From a checkpoint of a small mixture-of-experts model trained on Wikipedia.
Experts: 64 experts in each of 15 layers, 4 picks a token, a shared expert of 128 neurons.
Training: a variant of Muon for the experts, 8774 steps.
Below are experts of layer 2 (counted from 0) of a mixture-of-experts language model. Rows are named router (the router's row for the expert), down (a neuron's output weights, with its number) and show model dimensions 0-127. Each number is 128 + 32 x the weight over its row's rms, rounded and kept within 0 to 255. Numbers have three digits each.
Before each expert's rows: a language model's description of what the expert responds to. This comes from a sample of Wikipedia text that the model never trained on.

# expert 43
Description: Word-final suffixes and digits. Closing pieces of numbers and words before punctuation, such as s in 1920s, final year digits in 2016, and endings like -tions.
router:087088146113128151153062176077074097151146116084093068118123188124159108193123111112131118153094148143149151164186126140140134117104105084121174069114120095118159114129171165083143112149182114136064086118110126051133103109097204124115144169129114118158155142148108119188116182097173102152154133046158135102109201113178085132163102136128130104129117089146139104102153105088146147129164
down0:120125190130117163113155129172128149112119138135127146096096148092090201107157123137186146110105121145130109107146099120186127112110148081125128189081108187099155132101132045156137151115121118178112138219179094189138128171102181116175139143122129091152053176092147089136141139102091166078183105171117171204182079156185142145151107134141128149124109160130119136141139167128126145102128
down1:125085133106144162197151132140119152078061098108096158089126138126172131136158113120065195140086139143143127179146159059085101126079154089123141183114169094123112096132162193147125110073182141148187125142137141152086106161159116163161137199112199127134161112097110109116132181158150178129138095139152125069130165115148139080144138137099127116120133174087079141103163194070128130134108
down2:092168144119133141115093114119127124115129222103057149140068129145126112189118118182146188135092166142027093077154151134150116163138079154154100145119139109099122125155149118163148094158153172108134100086101105116097103098026075142154091144149138147113132105184144111119190090124104095095120139120074152087089166114143097128130099106143119181129152145060156126128146153086156101158144
down3:138133108104112147138148111128128132137119140134145187145032147079088142152062115130110152125073093091135183107151096173083128138139043139148096105218188199107133194117146123084123130131141161119143110082093125134123097189086129116123133075140162149156153103155187108174104142200142132185101144060094103135088167127192135143139165153109120110118150129129127094123139127148158111133147
down4:179164107159182095178145153124134135100102115139125133094096129139069155178198073112104131071158178171140079133114125111086098124099115129138076136049079208088151108093045129105099159134146147160108159132115100117153098145126133109154201126124148125122151135149108131147118122106105069138172177151152153108107110151137100128119160042122171104153057150143174131126129142168130130169089
down5:115096112149156163127139137098113136173120084106192190108111111087159134090084160170152127128130146130122162132125133078171126145169127104104067095054147129141136147097124117187120168117149182099160144086141130137161088130073075111161108096159195085146088129153078123152157088140133138165110152088119148085173122126102121065113138174063079159123188145096102161054056156127123124123154
down6:107124105156174162079128099045162143115162088106108149144061130119159144106089203123145162148117135055154128148196094164163154114088076123114123166186164103102099112086109144112145100134155168148088147087181091098151084165062161147101132110145147141141160099150112125162150181123088100098084135128176092054157121171132160096155134096126168150149090109118124133114115127159146102161070
down7:113139150139122153166113134082092128153123138170123146108133124103112149104154167071156098150120181119124102121114120139077127155124201106117069129193077129108201106120110093106092164152143102132105110111106180073094156141121137101126169110132114141142164121186132113152150204194137079095153130112212078093097078120185118077139127166169117119126130122132113135050065202115129141090100
down8:142080092106076138123133172158092084143078184107198101139148115158173152131140115213114122124127120087159140137148108164127162162154147128112123134168136110077126116113136190135159155107105113103139128146198162126158149176153138182139132146070071132104102101076161137146049110123153119128128103164089132121139181153164119198162175133164229109112099093110121163134187122165131157121111
down9:134121204110133125117160094172123120104131140057114110160098099156135130094084125150096136101174177037119112120123107136137152124119169144169086095129138162175086114089116071178149139150156093122165119157113122147114063152153142159129107131136064150060160144137096126187129115115131091089106106134154113080141140093133178116206073200135135068151094142203139118162109107094119114145083
down10:140101107136168132088168162160133109159122090132084186114135099059145125124063145147123093108142156116130161139091138114144153118164132108191156071108081130175112104144087196089119062194065190105119101137102067113078091130124138140114119117087101150094107154151121158157109170152119194096116139123097117149158117139104111111201207144147146130113191117086165141103180158152149134152103
down11:142169098068136103125096122109153084200088087055108156129067149139110108159151120118130118118134114124171100132135194139112159132120151110152144162117118151102129190102033122156125160151148148165164193131113127088122134198146112147192152125100124123090157165177165092135157097154115126081128124087126128142079095181123104164088166076127076049149080132100071136113107126102150121140162
down12:168136113134126132083180159133099068187096135156148122101091146202110152114126139129110110098106083149175069127065180128120122120101152133117088104102147151111092099152143125097169160119092176123138115148194170086139096111125119129140163091109183098144142114186164115091075169103135102114155133119144103150106139088200184172079127101154146126155105100090102053059110098144142127096202
down13:164108110161134126146126127107072151151206153119116115090129124114182154149100116098147127063121165255110103107188083113161146133118129145169107098115123103180098128119149113191079109093134161117124125109120142147132197145123141136068116162138115148152116131153085128156134110103133108142092097133167107081130169140125134098061082128118163161148167106084123113204176152077110165067149
down14:131113110083085180125144129027168161129134126127151159163147130146122147131112153163127184169111124144143190101030154139066138090132080143153107151180160161110134105136094168102103098126158137100135083154092117108138164123135123126144169151116113097153122086112143133104169117119143090151075149088050103170097163141085149063096151076099159116133099132124096116159111153114160114058050
down15:122112110106150138134110101112140215178124100103133047085144109132120128137133104167106172135216161100135069168119097149124089151079133126155133154086131183031136162111157112086147140046126174132161129078156118142146128111117108101174136086170129194154129121151118109107090137077086144141129137112039123092159148101126132145142133148119095084119185122102125175161129095130136131144075
down16:072108120100090158106111144098175140088136103112178106133134144108148081102164100117173098119116119122066162155140133134144122122142138170169025153110183144137163118130085124071107066145208107065128104167140117098140139155117183104141137078151152135141172097066113137135115163108137090115119108147151085095110134135117118191124182130127079153169098091124164105190057132144117074162171
down17:161136138100102109184143177114207177139152095149124171115143124094140087124152119115072125127102090125094107155101158198138145060177110102155105163114096176091123159128124140107105176161092144085138173113104121099073164110123159103141161189165146136099125110164133116126128131141084162156142137145219120131102163173139100184093154154123198194098183152177106184145116123105129103115168
down18:166110111070151122120125144121147173099094170114146122112163098104117133146145141166122102152141126129127071119139134084127145170150165125161054119165071119155159165106151196102125092083102179154133120118100171082137116091127088117148091129076170185129190120086115080113101123155130100137175115133131105125074139103097229053106082070149160134070131131132109148063161143084078112121128
down19:151063133107148061089158104141097100134099077105081138129110120090135148199103139094156167129126137118095076120146143165207137119100144151103115174087117110124094067166075102118097199076125111125169082105049179117130152147108056099193136071153166127096128130125143157150159130118127122108115095117168140106164103128178106177145108094081169147151108122128110134167100178093138097133104
down20:153103064109145188169098106133155164149176156139128117125136105129138094106129136184181183089147151121135156158097147104180149086083082110198137110194143162138170100152163165086158102124224126123180093086122094130164143138134157115163126103193194137147166134180118136122187176081137119112172118125119123155149145081143153182144169118154072137089143135168174133124114132120094114149127
down21:068088129160177125175138106148087115115134109132098112159085128145234117146137102188147199158164100088190121115102070122124091133135130165096139125153146072180125143177159187113144097061144131123175105069149142110092160055141133146138118140140154132132125110143100126146161120151141135157111120127115205139115145156106112117139105189149129082102128041145111143092144176092159121144178
down22:171096141124147072124089102092122155079190188092141217152170102082099152146163068097130160073107092123156189104135133152153070141170166113160117119116211124141116133090101110167128144097155142130124128153075074131142122135103094075134128120139164097124080112131166136131143179090086120136124136146193158122111059140141102108149094147131108066133113136128092157128098137176108154195102
down23:145135106081108144113151164103086164162158180100117136164087111206126139177101075125159157118130149118094092088062126186160091131177153189079094141102112116154128139091141092160169110148126141093133135119088128049141100111098087143121155135157125132132142125039182099106158138140088067194137127127158105147152181177162146072074103097103141132130165121111090153119154077150123141137166
down24:192135184088079148054125135102183133143117170135145131171106092114160062106172153119154184146169094147041174135107128147120116119147074177115103115146144135151125074133135133115155099159163090081122151149082131107104151171132162147124128103111165145112154054115203109164062094146124106144118114076062167115124154122127114141137100163170130141193160137160076150157149148141120091111139
down25:123175059143076123152168119121139103122071165109111113152129113098132159121153135061131089118129091214148080109151091108093118088101156110102166152128129159121183107093170176085162146124108162136147164157201098119145116159123109079126166134118185200139166162154085126114150109132140131129102153101175169119131116149186126043131168097108161087142077084140164154121209138129120104146132
down26:101129133099062155154130134132172164163117099146096084071142137126112168121157118075164116145125120094127135145086095126164073145130146083134151159083133106149137159066105181083137148136127096131088091171082105255114092148123149116148093102112103121082101139183127133179133088133107138144132108110108149177176114184137073100140194218157168101118138094103133132125124163147115124105173
down27:107097109123178093158110125089180114138141137153089145161128128132177139072141103095103125101091141169157158090107125133182208137074154119135122143143158106116168154132151141119149166111164122167157074152107112071165113053130169138167113085104129142173120199121090135176108061110152114138091138124137118170104126073163045128134103115043115128097145116125060164098109161081098098105104
down28:138179090151127111125136136094135190052140117149103142079100110100138243100151123133158188151147092103140107170169142185183144110083173177159097086160140155073140158085122136165119045101132061161152128146168079123115153158080129141146146120102152146126126136106117104163163133143151152099215168138103124072146117142117113101126136091114138157133094156113123120109090180098158124133145
down29:182103138086095154148128124096130134098112088154134113135102093128163142135142132175149163073108148150138123125136147160122104099174113123109107084118079121167124140185107110150134098130092101146137138186077160116115109147097101090151112130121192140149199159088123128143231107073179129109117155122147107194066164163117138131074144079130070132178146175148087133031175134087111087149103
down30:131107151099092123090096115056136102053153122141122126098144145135122127124100187163130100160093102143136138109090206061142073158111084156102139096095125181124138064043113080084137130125122118120108094150128198128130090173114145122127154094154146091172093110138125162114158156117096125167120124137134143127164177161161110115111196064165130196127084139127115141137106048134129190150116
down31:087167153195163152173145162159134069119196133148138098067105136107140134109105068117154098111151081109111092153158097120091155139093137105132114068099121181136068111090190133091174103121136099131071142186133106182115078079066162166106088158108137134114135143157102147090097088098108102078118105183131145097105120174147120140072090128152146130072157161165114124108107128072106118095142

# expert 30
Description: Name and foreign fragments. Capital letters and short pieces beginning proper names or foreign words, such as P-ep-si, V-y-jayanth, Mari-appan, and country codes like ITA.
router:146094107065150083157071121105087102162188104084136119127135149146149133152096128139126096101132155122160161110126153067130151168110164145118166142069096120098089139164174074158160170175137126120133056172144095037109105108146136140125140151112113066127195144193102172167094157139148077109115125116134130143105150088185153143126165114110192120119146133170147080098175148071154179132128
down0:129092143112136140183123123111069156139071152130212131132178124189097159200109128170141090124107088167157145164118177116082141109138148188125132116147189154123109153165082074138124183141093089169151127165105076111110182106106113149151092126079108132151062140164121129203131110114123153130093146150153112113130161132172166102126140154104150152152176146100067113130086190149161103077160
down1:097093139129151107136089162149166119145120159065184141148095132175091129113163095126150101108129186094092124125069134107088144140154147120107117129174212127189059153151152139106159155127115162104152059143153125160152083160149063095108128150138076127120156085145181076079172113132151060148157137138066107154156131099096075141121132134140109149156111116173070183155186157153154151110126
down2:127119070149157168145174153092131082131047108153108166150186199135119180111131090087104147145143079131175113147190162178145073114140141122151145144122134136100189171065113126150106124095142069168151148111135147110115138145096116100097178088117075119153136159149107103062121110145096145120112094125140112124136105150100193191122139108144146146172125037161160151134166114142146193090146
down3:103119079093128122139165068127134092089118119068107137139142089101134167155133060103155112149147194115118160158159122104148198177146124086164133118132122130167118080151133114142130103164103110138134104065085123110100132181172093116098103096142197140164102106086039114161115129169173154092088133124122119116158130169181115096100088141112135140151142198110148113061092178083104162111062
down4:099106153138098157152166157133187120185159110140095101176096190118107132097097140077098121149158181132133064134125116155099107098154102129129092083137145132143164099158107098118094135162049107175156133139108147098140121087169089122141132093160115158098057108073115104136101127103164144150157173097146125099145064107098128138142110192128128076118091033152120210133110180140136063107130
down5:096149062130104146131152101059139157107174087127132118038162115176119072130143140137123102081169083100104147109202151149163131157130150179106118124125152100067133127110127192161117200107138157148148134147181110182087135125131134112101147109128056127095132126125118131145063097145136144115072099119068083111078151103149168118143110156132098113188127108157115109169079069152076151126093
down6:134168122190123143122133064149084123129194077128115170058159146117189129152129090122126087099153168115170165132150128147154136157088180122173127104067138156119052137127185095137077102135144185172103127111110180109107061154159130133132129159102147114155104140130130115134132154079111166151142127180104104115129158101119127150141163120123118118161056111163167102165138127029074142066115
down7:089150155128092110120148122111062119125129109145150206151149078110111132144120181116151156075083134074060083098084102131110069123165088148115125216093161128157111112123115117087154149098145116113139124105075170102171154100093156081136099131127170126139065099178129154157152134085157168106174164140149121134070088129133154153138059161159157139168161129144177181164128132189146145116091
down8:176074128123084127116126117156096121136142089160087147099131148101127139162098175102129118130102069168151119060084121163154098071091102084098182147200112100128169122142160095046162134120143163166123124137121141139153153147169156107083133129134133194111051118169089073124099192106099042129153131107145100156116099102168112122118137164160120103092078127137159154140147093122174119079077
down9:155151105111096139173100110135104132151109157095124146139092144178162159114124087098151167105127086108115123097165057081174139181158144119104075082143141101138115116171090127154095127129167157143152116204109087146136131109096153133155142101123158152150099147134167085129180102069159127065116108079084148107108157157185119101131175132122056142145155165168112168061085177056163064156137
down10:131095142125183125055152096157191141132169096091106126196108121160115146153118145067168115108141080111115068151107132120194097085152149155163100137155147155161086123136116129117120161145057210159156140107157103130125127142125065085130126114103099073094116082097177122183093091124135124120113144158141136104093117072144155143189067154150113103209143106092111123113096150074162125139106
down11:115065100114074152153131101101189172125144108140144091117166093107175100154132098127120164115171094094099123132147161127146131085113121159120111183139197113102104172123173151116090158084149114097104123127116062117156157158153146119146134143043150135144124143114125157106221141039128109164131176149099130106174104108093139162134127212145142078113142068136187182151064124128142135108126
down12:117139184103145083084126123152131127179110151108135119151141135062169115176072125100100131076103143156086153100146188179130159149181079140158093178092129122165172148103178084125169100148124120145084183065084126156104152096127147145138108151140182094118102135084161154152101197143145129177121149100045100084114079122148086132142111137101127144167150120121137172168179179149139180137098
down13:107181103083118148128088124079143128159093154124149096170089107129146127113139106103119134121061181100136130095141140142119071133216079119169132131136180064104113150131073120211176130101191070185181154164143123103165145087123136147141123121151126138150173128127178106099146223114147139116107152113180149139117142148163150095149122108127157086143068149158183174150157119117147111078109
down14:143165177109158097086053168143109124185191183114103117110124107184126137161150097113150141114170140125130113138138096166104110116123120119085095118103114158121134123183179164125135110106154154154112156132128123131180145130140123144165101136141117121193141108090106153106084041074236205113112115111199134145104147161071113106123111134158134167107151119176118137112153087066177093153167
down15:154160146131122151099084128197125147157119143087077127132130165110139095168131154100135157073134167111082117075154138102165123106139145119091122088145174148208153170142131120138131132134082139147201145173131202131166195115141105107153110151168100122130156095136154123139093164174117076122111115169152166208110153112170105139180124062102143140102073136117122103122129064192105154170190
down16:195121115098189168090145129140099214069125114108130107159064157159110080124112073142069119146131119118132098106095099153153101159097133137109167130134145142158090166111170158097096087115100110163177105086111100129112189099141157165131110161159169158154148121115111178132141131139130138182080116157051187138105150132097156155093138098099090114175123123063101180154198119176157143124111
down17:119136171125103141074174091083095104133126138080101115072127153063103161142063077166143074112129153185159132151133127136132140104113127158167149073128136140150072105071094103142115188131147133135103169094108071119131118138149126135196072123127133186127117123137103145119097109149100215139182136121157127169091059109118198104117135161169126137169097133172109115133129079111123051140174
down18:124173153109129100148129125138199159203179095116127143108115150156081131118148128093145105094153185143157096143160155171124155144144145188135108145132140201137097111149104052103121037112131146124174188105081123148145156099108178108131117154167179093103146090160122079093095081101097123069169099096140169150146142130167101063174148148158166152145112171145105161106178105167115132142139
down19:126148186126155142181156143127113137116109089079116153117114128148110129163112115109096134140108157155118117090113145168082156123175176178138165148058154098154112133086152124104140131202121128184063127147092093145151116066139099109139121143174119084143135133141091096193162135144167112180143095184150105175114053111152211092140120152141134108135104111103113156120127119103223151077206
down20:110166083103104103165129110071109133156124090112099101079146112167156176147108169186121081153145216110099101146120093124159104085171116138155129087149111076134184091077172167095188143163132125191103135104184143196130156129147092115109134169139167172105119120168083158136149110139136170152089166064096121166108111098158137104068079134133097097114105108110146148111092113152147148139194
down21:121076152103123130107087157131168104091128124071134107157137123132130175104101149167144135117133001104144182146116102119134133130145186180079198120132141145129137088143100100126148096133124148150108178110083176106116157154161093184105126094094111094127152122052122079116120100152117125177127100114089102113155120115108102080145111191145097149161144113154143160205122158181165174165194
down22:140072132098119096117212192142142115200174138132111092124178125186086099096087173112078171136090116198162148144121106084131119149122117092140199101117135138108112116132153133106154128182128173124061113217124121114115122112099090105089127113117125163098156124119140131134169185121134124081137149120085074126145097081116115142176044151117145135124129152123167102164111120095111090121199
down23:135093093117108103111197130076096101132097189176096115144114122112176093131143099152108101156145101120147147181156155157164127139119154125147050136098096097192152159126089155145165108182153148153126110178117137154094220151154126110138191103103137095109137185119163101120086146109132121148120095130135119085088121158151164124134109155132017096096087156138118138056170196108139101121138
down24:127187199139168122090138128136119147128135123185162085183117095152173161123148176137207098086105157084122110126147129178157142106142065169125130111162096135121152145148116167136125115131128079106183122106135124100134115135147125181071179102151209082109094051094170133150157129158124088149129175095182141144073128140044107095108117121120080139108131127116083090102083122144092101140090
down25:138106120115178141080084152160142161136146112181069146123163183123128155131111122087113133143051083080105117099138133098113210059116113102191110162098117136114107093203161130096118195175094152099121168171123088107108138165106159078076078101138097128142128126163095159167133141168105097118092149119131118174181105133140078103104113132126113100091109216158110122119193139125130145138116
down26:211137110057098157071126109138074151088118131115154112135153121141086082162131154108172159104103145165145173157101130144173157100117082120081175162140177053118105126106151114101183104155095123136125110110159152147106123057102120105150142128137088098086124096203180147146189129127148117150171121100103163168088165093124130110170088091141114126126129148068150194101082104126187162133103
down27:182107139153149138159131117126104119130104109094128134100078163080139101071129164118089088178174024196139127105135119129163138095152127109137125116125119137148093104122096114137152166161148110099096132065102099120041166102098216148176139133141141089160171041111114083163113128163151091144148083135159109096153199111175131132108103118175190158125080143115114142163119141125106116099133
down28:229082174153107162136117102102071113116117122155065084154148151120176174118114081137106155115125094130129128105107079122169150122069153170095141093133158103077117109165158181139170096111143149160113151080161125146146149138139111171138107185161108146122174136103131120059143172101130132128174113170174126139114123164099158169121173169175187101073102083174124136143163147164123145107055
down29:117129155130108135143144106124126189135147131148135092124082119127128130171179157144156181145106130175080152150130141146169059119183134104124172121096169141144098147185128137140126113110148135098098170081177096116152094111143107090119150135154123098141095112158097197060162103108123039118164113134136134176125138154098092180189123199113130121182150106150106165117082114147056177160035
down30:180161104142074128136163122130131134089070118134125110082110166126125179124173162101155150201103206074142147137150142107141112113088133155128140139122086117165145184117122099160127092177163104126150150133099144093053182196126113101093121104113104144137138086130146104111135122135164097166116112171124162125112114125105170099148075114114164125113151119198171232146131140102090075212163
down31:133154097078135125089161156142122118145149117092117149076165107108122040165117097130102118148133102101037134165135097138125131125106102146098153083212194141119167156086182130118085168123145121112131111119135165157159144106131180119150125141153156165141121153023102136110097126117169145136157156174162149102183181108090113166146170161169161073134141076100131167150141118061099130147095

# expert 28
Description: Table header cells. Pipes and spaces in sports and election table headers and rows, plus header words such as Event, Goals, Candidate, president, coach.
router:145115120157124082103117166128048039152155116113125118093133170113159188153147088137096100099148105143180150144129098138117144152100173129085170075101124128109146092129124064119164126095115109135111106132097091070092114137155109176088187162115135085171114134138155175195079167138172097102157125094182145127137167118135100181137156080132159098140096136200116087101153125076120142145197
down0:199091125137127154123080131124102137142143182027135098161179103133143126115166108083101106200110080118104161154105138190125128119120090152135104132155099154150153153091115103103085134053146131113152181156116107090093121140168107151169118094084138116157132097164119156170139119109147138116109124156179121132128198131150150135077212116127170059164176138074139083152089127087159103168118
down1:148144150124082094135128103143111129160148118077118103178211104132129153162151137113158099134135158070140077114097098136137043149087065191109145118132223146109194124179154131152145150153128129144179161099119128099145088149108168149133102088206122110121111186128141127107115102163194093151126078138186196142093112102129116078110088148129166132090141141146118151166117177161132135140107
down2:152139102085168188119132130050159143076097117089181069167159097061111159131109135148129110197112099141101119206092145133114148102162164113115177105126101098084129119133139093111098108127136159141111135135136124130122117112093182149154065116144111086093095150101145109105180197105165106088131149138124107090126089171101102137118120186115153174151110139159204136086160123074115144214146
down3:132083119124146106147106125131093177148160119151141146075160135066092081192168136122101113125183127117135118146123167172062099108120152194137114130052149096190102112173145109107147107147116146191121145201137178087127109106106135165134130146134064089139091138126090135149083124116110126078142133147105176103150175122136158114149225115179096137202170108088110101114088091146115140140167
down4:117131126106136123140170146173106119131046123064114167122141140149108127169203088105079178053092099113104141070145083160155116101143126151144167097136116090042067130118116130080103137134164134145124126154159180107136170154159152125110152107091102179114162124160145180170070154115187156084103118136095100115166098143151152131101182147155132065148159109154116119206083153133119121112134
down5:150131160154109124132096095153064152070125070159121145122146111165121099169132196172141141114142130095135180167187099087085137147146121164146112095091202137146161120139132190124104147165137094130156118139081060117161147086129129170148165101071124129158084128111057104112169121149142147142079134121115156109112098067113020130121154107105057164139125143076135092102129142122165114099094
down6:114179117138155174140094114090073163207138145114126134110066112179156087099145125142084118141159125126102147124102122184159156151138151110130077130115166097194114103125111130132121111153093186080120147139128049134149186115074137122177123183167086151106121183148130144117144124081133128072159141131084112118159142094071067141115174165112107108121152088043182130152121125151200130093139
down7:139185118145113106119147132179104091162129124108159120159170125141131106107111150164118120167175152119077093106086136174115179177178129130099141186129103110170117165164213137080137084150207106100121130110085074141173095177139115115161143178122104155115120080155134152173157074113111089108146115104121110111100148163145174132112127140196214135180122157134073099096126126168096150108070
down8:140113108126142096186101160119083029151132146148143134070168119185130176123127130121148166144138138162090149129142172091130057187054116168120102120132182139157109154178083076123151060120139091149100152106148129119108132144131135180095168093092124082107102123143141128045148142152063132154082103177169099122101131145122154155093122132092081106124123154166083135086139104179112110164155
down9:120072059146136120137140149167088085074153171152133156066092125091170129139132130175086084092114162110131123163151136052128143113133107129050144106123158150080141142165150112176136111126104190164066105159116108178111077124125143108150114099123151094087136135096104106126123112135151079182093133106103117129125175115123137044126091184172117190088109061106133079129101192132150131139150
down10:134108134099143204110125126147082089102160103159220130137160089133083059119151135158135191109111131136088138105117149109142198124164125172085141185155146070078099174125085124146210061087124090203112157090153157087132145147065172113128143111106102109143107115146188112106067137108088167153118115142142134126120131086124154114108117121145085133126116098143157151172129129111155145083094
down11:159098134112111162152113163120170186080164124158142039112128121187127095100139062122165111180132083119130126154123105120124132055122151122170168143112109149164116142142129110123127109121122142156090150125114148096131083075107034126176039128133100138133152147124144179143135133097156141098155079163113191198168161147141146133091087176171173164094125088120155145146180185154133092129139
down12:159129108117135106166188154141109122123158185172142122096135139163133123140084173105111112187114112127133119136172131070170094096164116098198160092059083198123116118172102150100159156136151120109136091184097137118106124173143089107130099190071145106093126121207125121214123085130095105155120089154146130053113127111125170155084125081175112157106183091118168105140115131146123083126106
down13:131129051142140159093139128096145097102144083130205157143157167073101102145163147146167133151165101109102131087138148135120093197102057176113093158154085106142063135121043103126063163127126177131152087138128151117124107124096178143081109098085053130120071193109159078116119140126169147145128155151164120118151133152163124149138119143114102210137119111132156120097085121079132127164150
down14:114108108135065119106076148098106095148108144049154078070106103095130145117111179047174116103135131130103134156071153104094127134133102112127162126149144118143152130107177128129102104159150179119178121148090163180123079121106116091128141077101161085193136179198112072095065145082115140093133098136163138133075182098110209137124130148128157144169098134132149094140137172105125165170097
down15:108084058138130140034120134114130125115189145110158095143097103171111121144063084118142141186120142126142129125133123119142171085124191111163102085134128153073132150142107103159142114118126125142141189154115143153176140131156145161181180172101130186125130146122159153090181134153169089123113137055145155142115055110130107158132193155176134074134146116150101108136078059075113121144201
down16:072095183056150152177056146089135163128158172164073153135180131127143164124142064178128155182131124120099190187122107126123147061147121103136130110125128118064113098128036073129134137137129176152163143113169185126100110155088155120124181083122089164121091119132168145094151149134137152137114188113153155096187129111124071107143138159140128096126106150131102127109092086101117137125175
down17:130117160111089151060165119140110111089112202148095137146129153079151157127142167122099138082084069113116069139147074115091109085089173119163144103086104104146131167114098176147071116145090089117102175108111132116198070156123118128113136127141145145117152080118113123153176136087165098157135143090193153155124075116132100092143176156159162119129096157095107170096163124151136038203140
down18:140119106128086198152118139140175163114131179114152106132102151134162133063128116166097157044104102116144140104170052135144156149176169166129133116134139123078160138102130127107117122150062094115176142128100139107160160124149085113038132133071082093088149156136095168113131114177075170097126142172116143148099133114174122167104140169049177095115101062104103144176125176142143158131154
down19:075074168148132079113097092175084098140113051129102107129109174134099108126077122146153133112151105099205098094167133150121209129113125119206145132153092118091176170130096143162124187154128095121166234092146097105155107098124159097109171062208076138115150150151124171115127132111104115086097108120135088135133169160104101161146112134144148119135105146128139105148141154111133077155117
down20:138103160097183109118143156141181151212177137127150160153191137106129114141118190066100127126103116155121098055066153125127186185110095112110163140136178109163121123099140152134156153167150186120073135139192111156119129200166067146107146079130100088114096159092110119162190180120129118116169138118147096146153133152143128049134126119163127102110188142143118154162182121155132129122147
down21:075112159116134186153111137151130119163144145132130170158123121123186118066133128113138082091132141133147091160090118161172124092193193118110100162145070104118073183101172070098172153168136154147148131134065110084139148153085128049118129115162120042071106106108165151167085117143158139132160119117094149132132158140147218152098157118134143130199144096096141142142101162126173109126152
down22:139052116122126112152135078175123112147121138115128093180105130223148155126139149145130129148059123093167145156121120080066151082110081129090067125139095130148114123142162133158143152162139153144152124127143115139087132118126165118156099141183152106140089115094157129130157079157190153132168076151181125153120155074074142085152199094172142086118075161116048075140129125134151069177127
down23:149173144103147152142155117124116149121053141167097093117142171157180201071166110098133126129143097119104126106168145162133091087097118087136165088113133107090148186123093118128118115181060127144125099100115146106114093159119174137169079170132102148129125176134158088091074159086174103175120176145093176116115138161120125084120076142129139086141051169105099177131112069087161082118186
down24:168115174124127098186107153180121109125202073107124094087096115140178110119131103137118106140109129125149078135150166162116147110052096108125171096128032155119095139178142124126101133083155128058150082177143117122176122109148163140166144147100133107148154144095100133094167099135145096099080120146098178121152158122094090126116158085158166125145077103190110051130111132083151196178146
down25:139119114160152101119145082165109111143131071167107078111179110179154110123126169128112119120128137169107154209137101121126085136083138174137104098127165076105162087135091156167063086103108103134052104129164148102135137168099119104206106170149098162177143170097154112116064097116176108131086134161139156130125121059085108122101127051070116095116137109105202100160111119146152118104140
down26:090190141142085106144176149101111088167133055088163089177210086190061160113123092104120104123148125138135081136097135108177111152200089148073040068124133134153114135135103138119099125152157125175097122135122074181112116141111155115141113122121131111157119111136088139156101162065136189136128115165144130173127123150112112176114113073142131071134154091140138131120048150142108113092119
down27:154119106123090125119129205132073137079123111118118152092077093120115121115156155172095158107173079138110115122055053203132170147143132122103109143152107160134112153069094169150145144126166129130110068081194117159109136120079120101056145151115155131155109163115162176153143145119118135176130092130150172109111150111132144126112152162128117152093107049130073098148164100109087228127094
down28:216195116102093144145138083085163150065118139135069100099118186140146098093177084125125137129140165163131088141152123122136139082084122143169137137145103144194076180117115151160133091069202108080138150127146122129087076137126133086073108106140118127170097197156144105071118157122189104094151163126138139102133151115119169099153113113139124153173147144148205095122133168084117146156150
down29:086117184134164165075085163163179089144140108151116058161141079108152175182102138116176100110119167075089093162057144140148109061108142110140125104124151185100191101146089116087097132110142105088144162198129118134159167107175204103105101147158104106151156116107143160136136148115151126149136112078088072077077145094105119104148147117107112074093125115110132162109116107118116068121108
down30:165132110112125111099109217110112136122123156089126078146122104141123123104189172137159144092107137128094150077121159122177183094174105117084085117114185170129096133184127174093112182128116104137094115173200083118163093059167188171136138070107168136154109111157118107205122125128151104156096063144146164100110096157150093090129102140098137130143186103130090157098119125095102167127088
down31:145117123084117179141128087114143080053138142123115117107089061152065140074143172109147100110125106111144166130133089163138177120199110144152183184070144097126140095162141156113132145137132138145117138082117142161151086146102129104114080102079121134149135105153134091095183114121083127177139100184143147176077156179133171166147121127115044228123130109140105099167094187113111125113147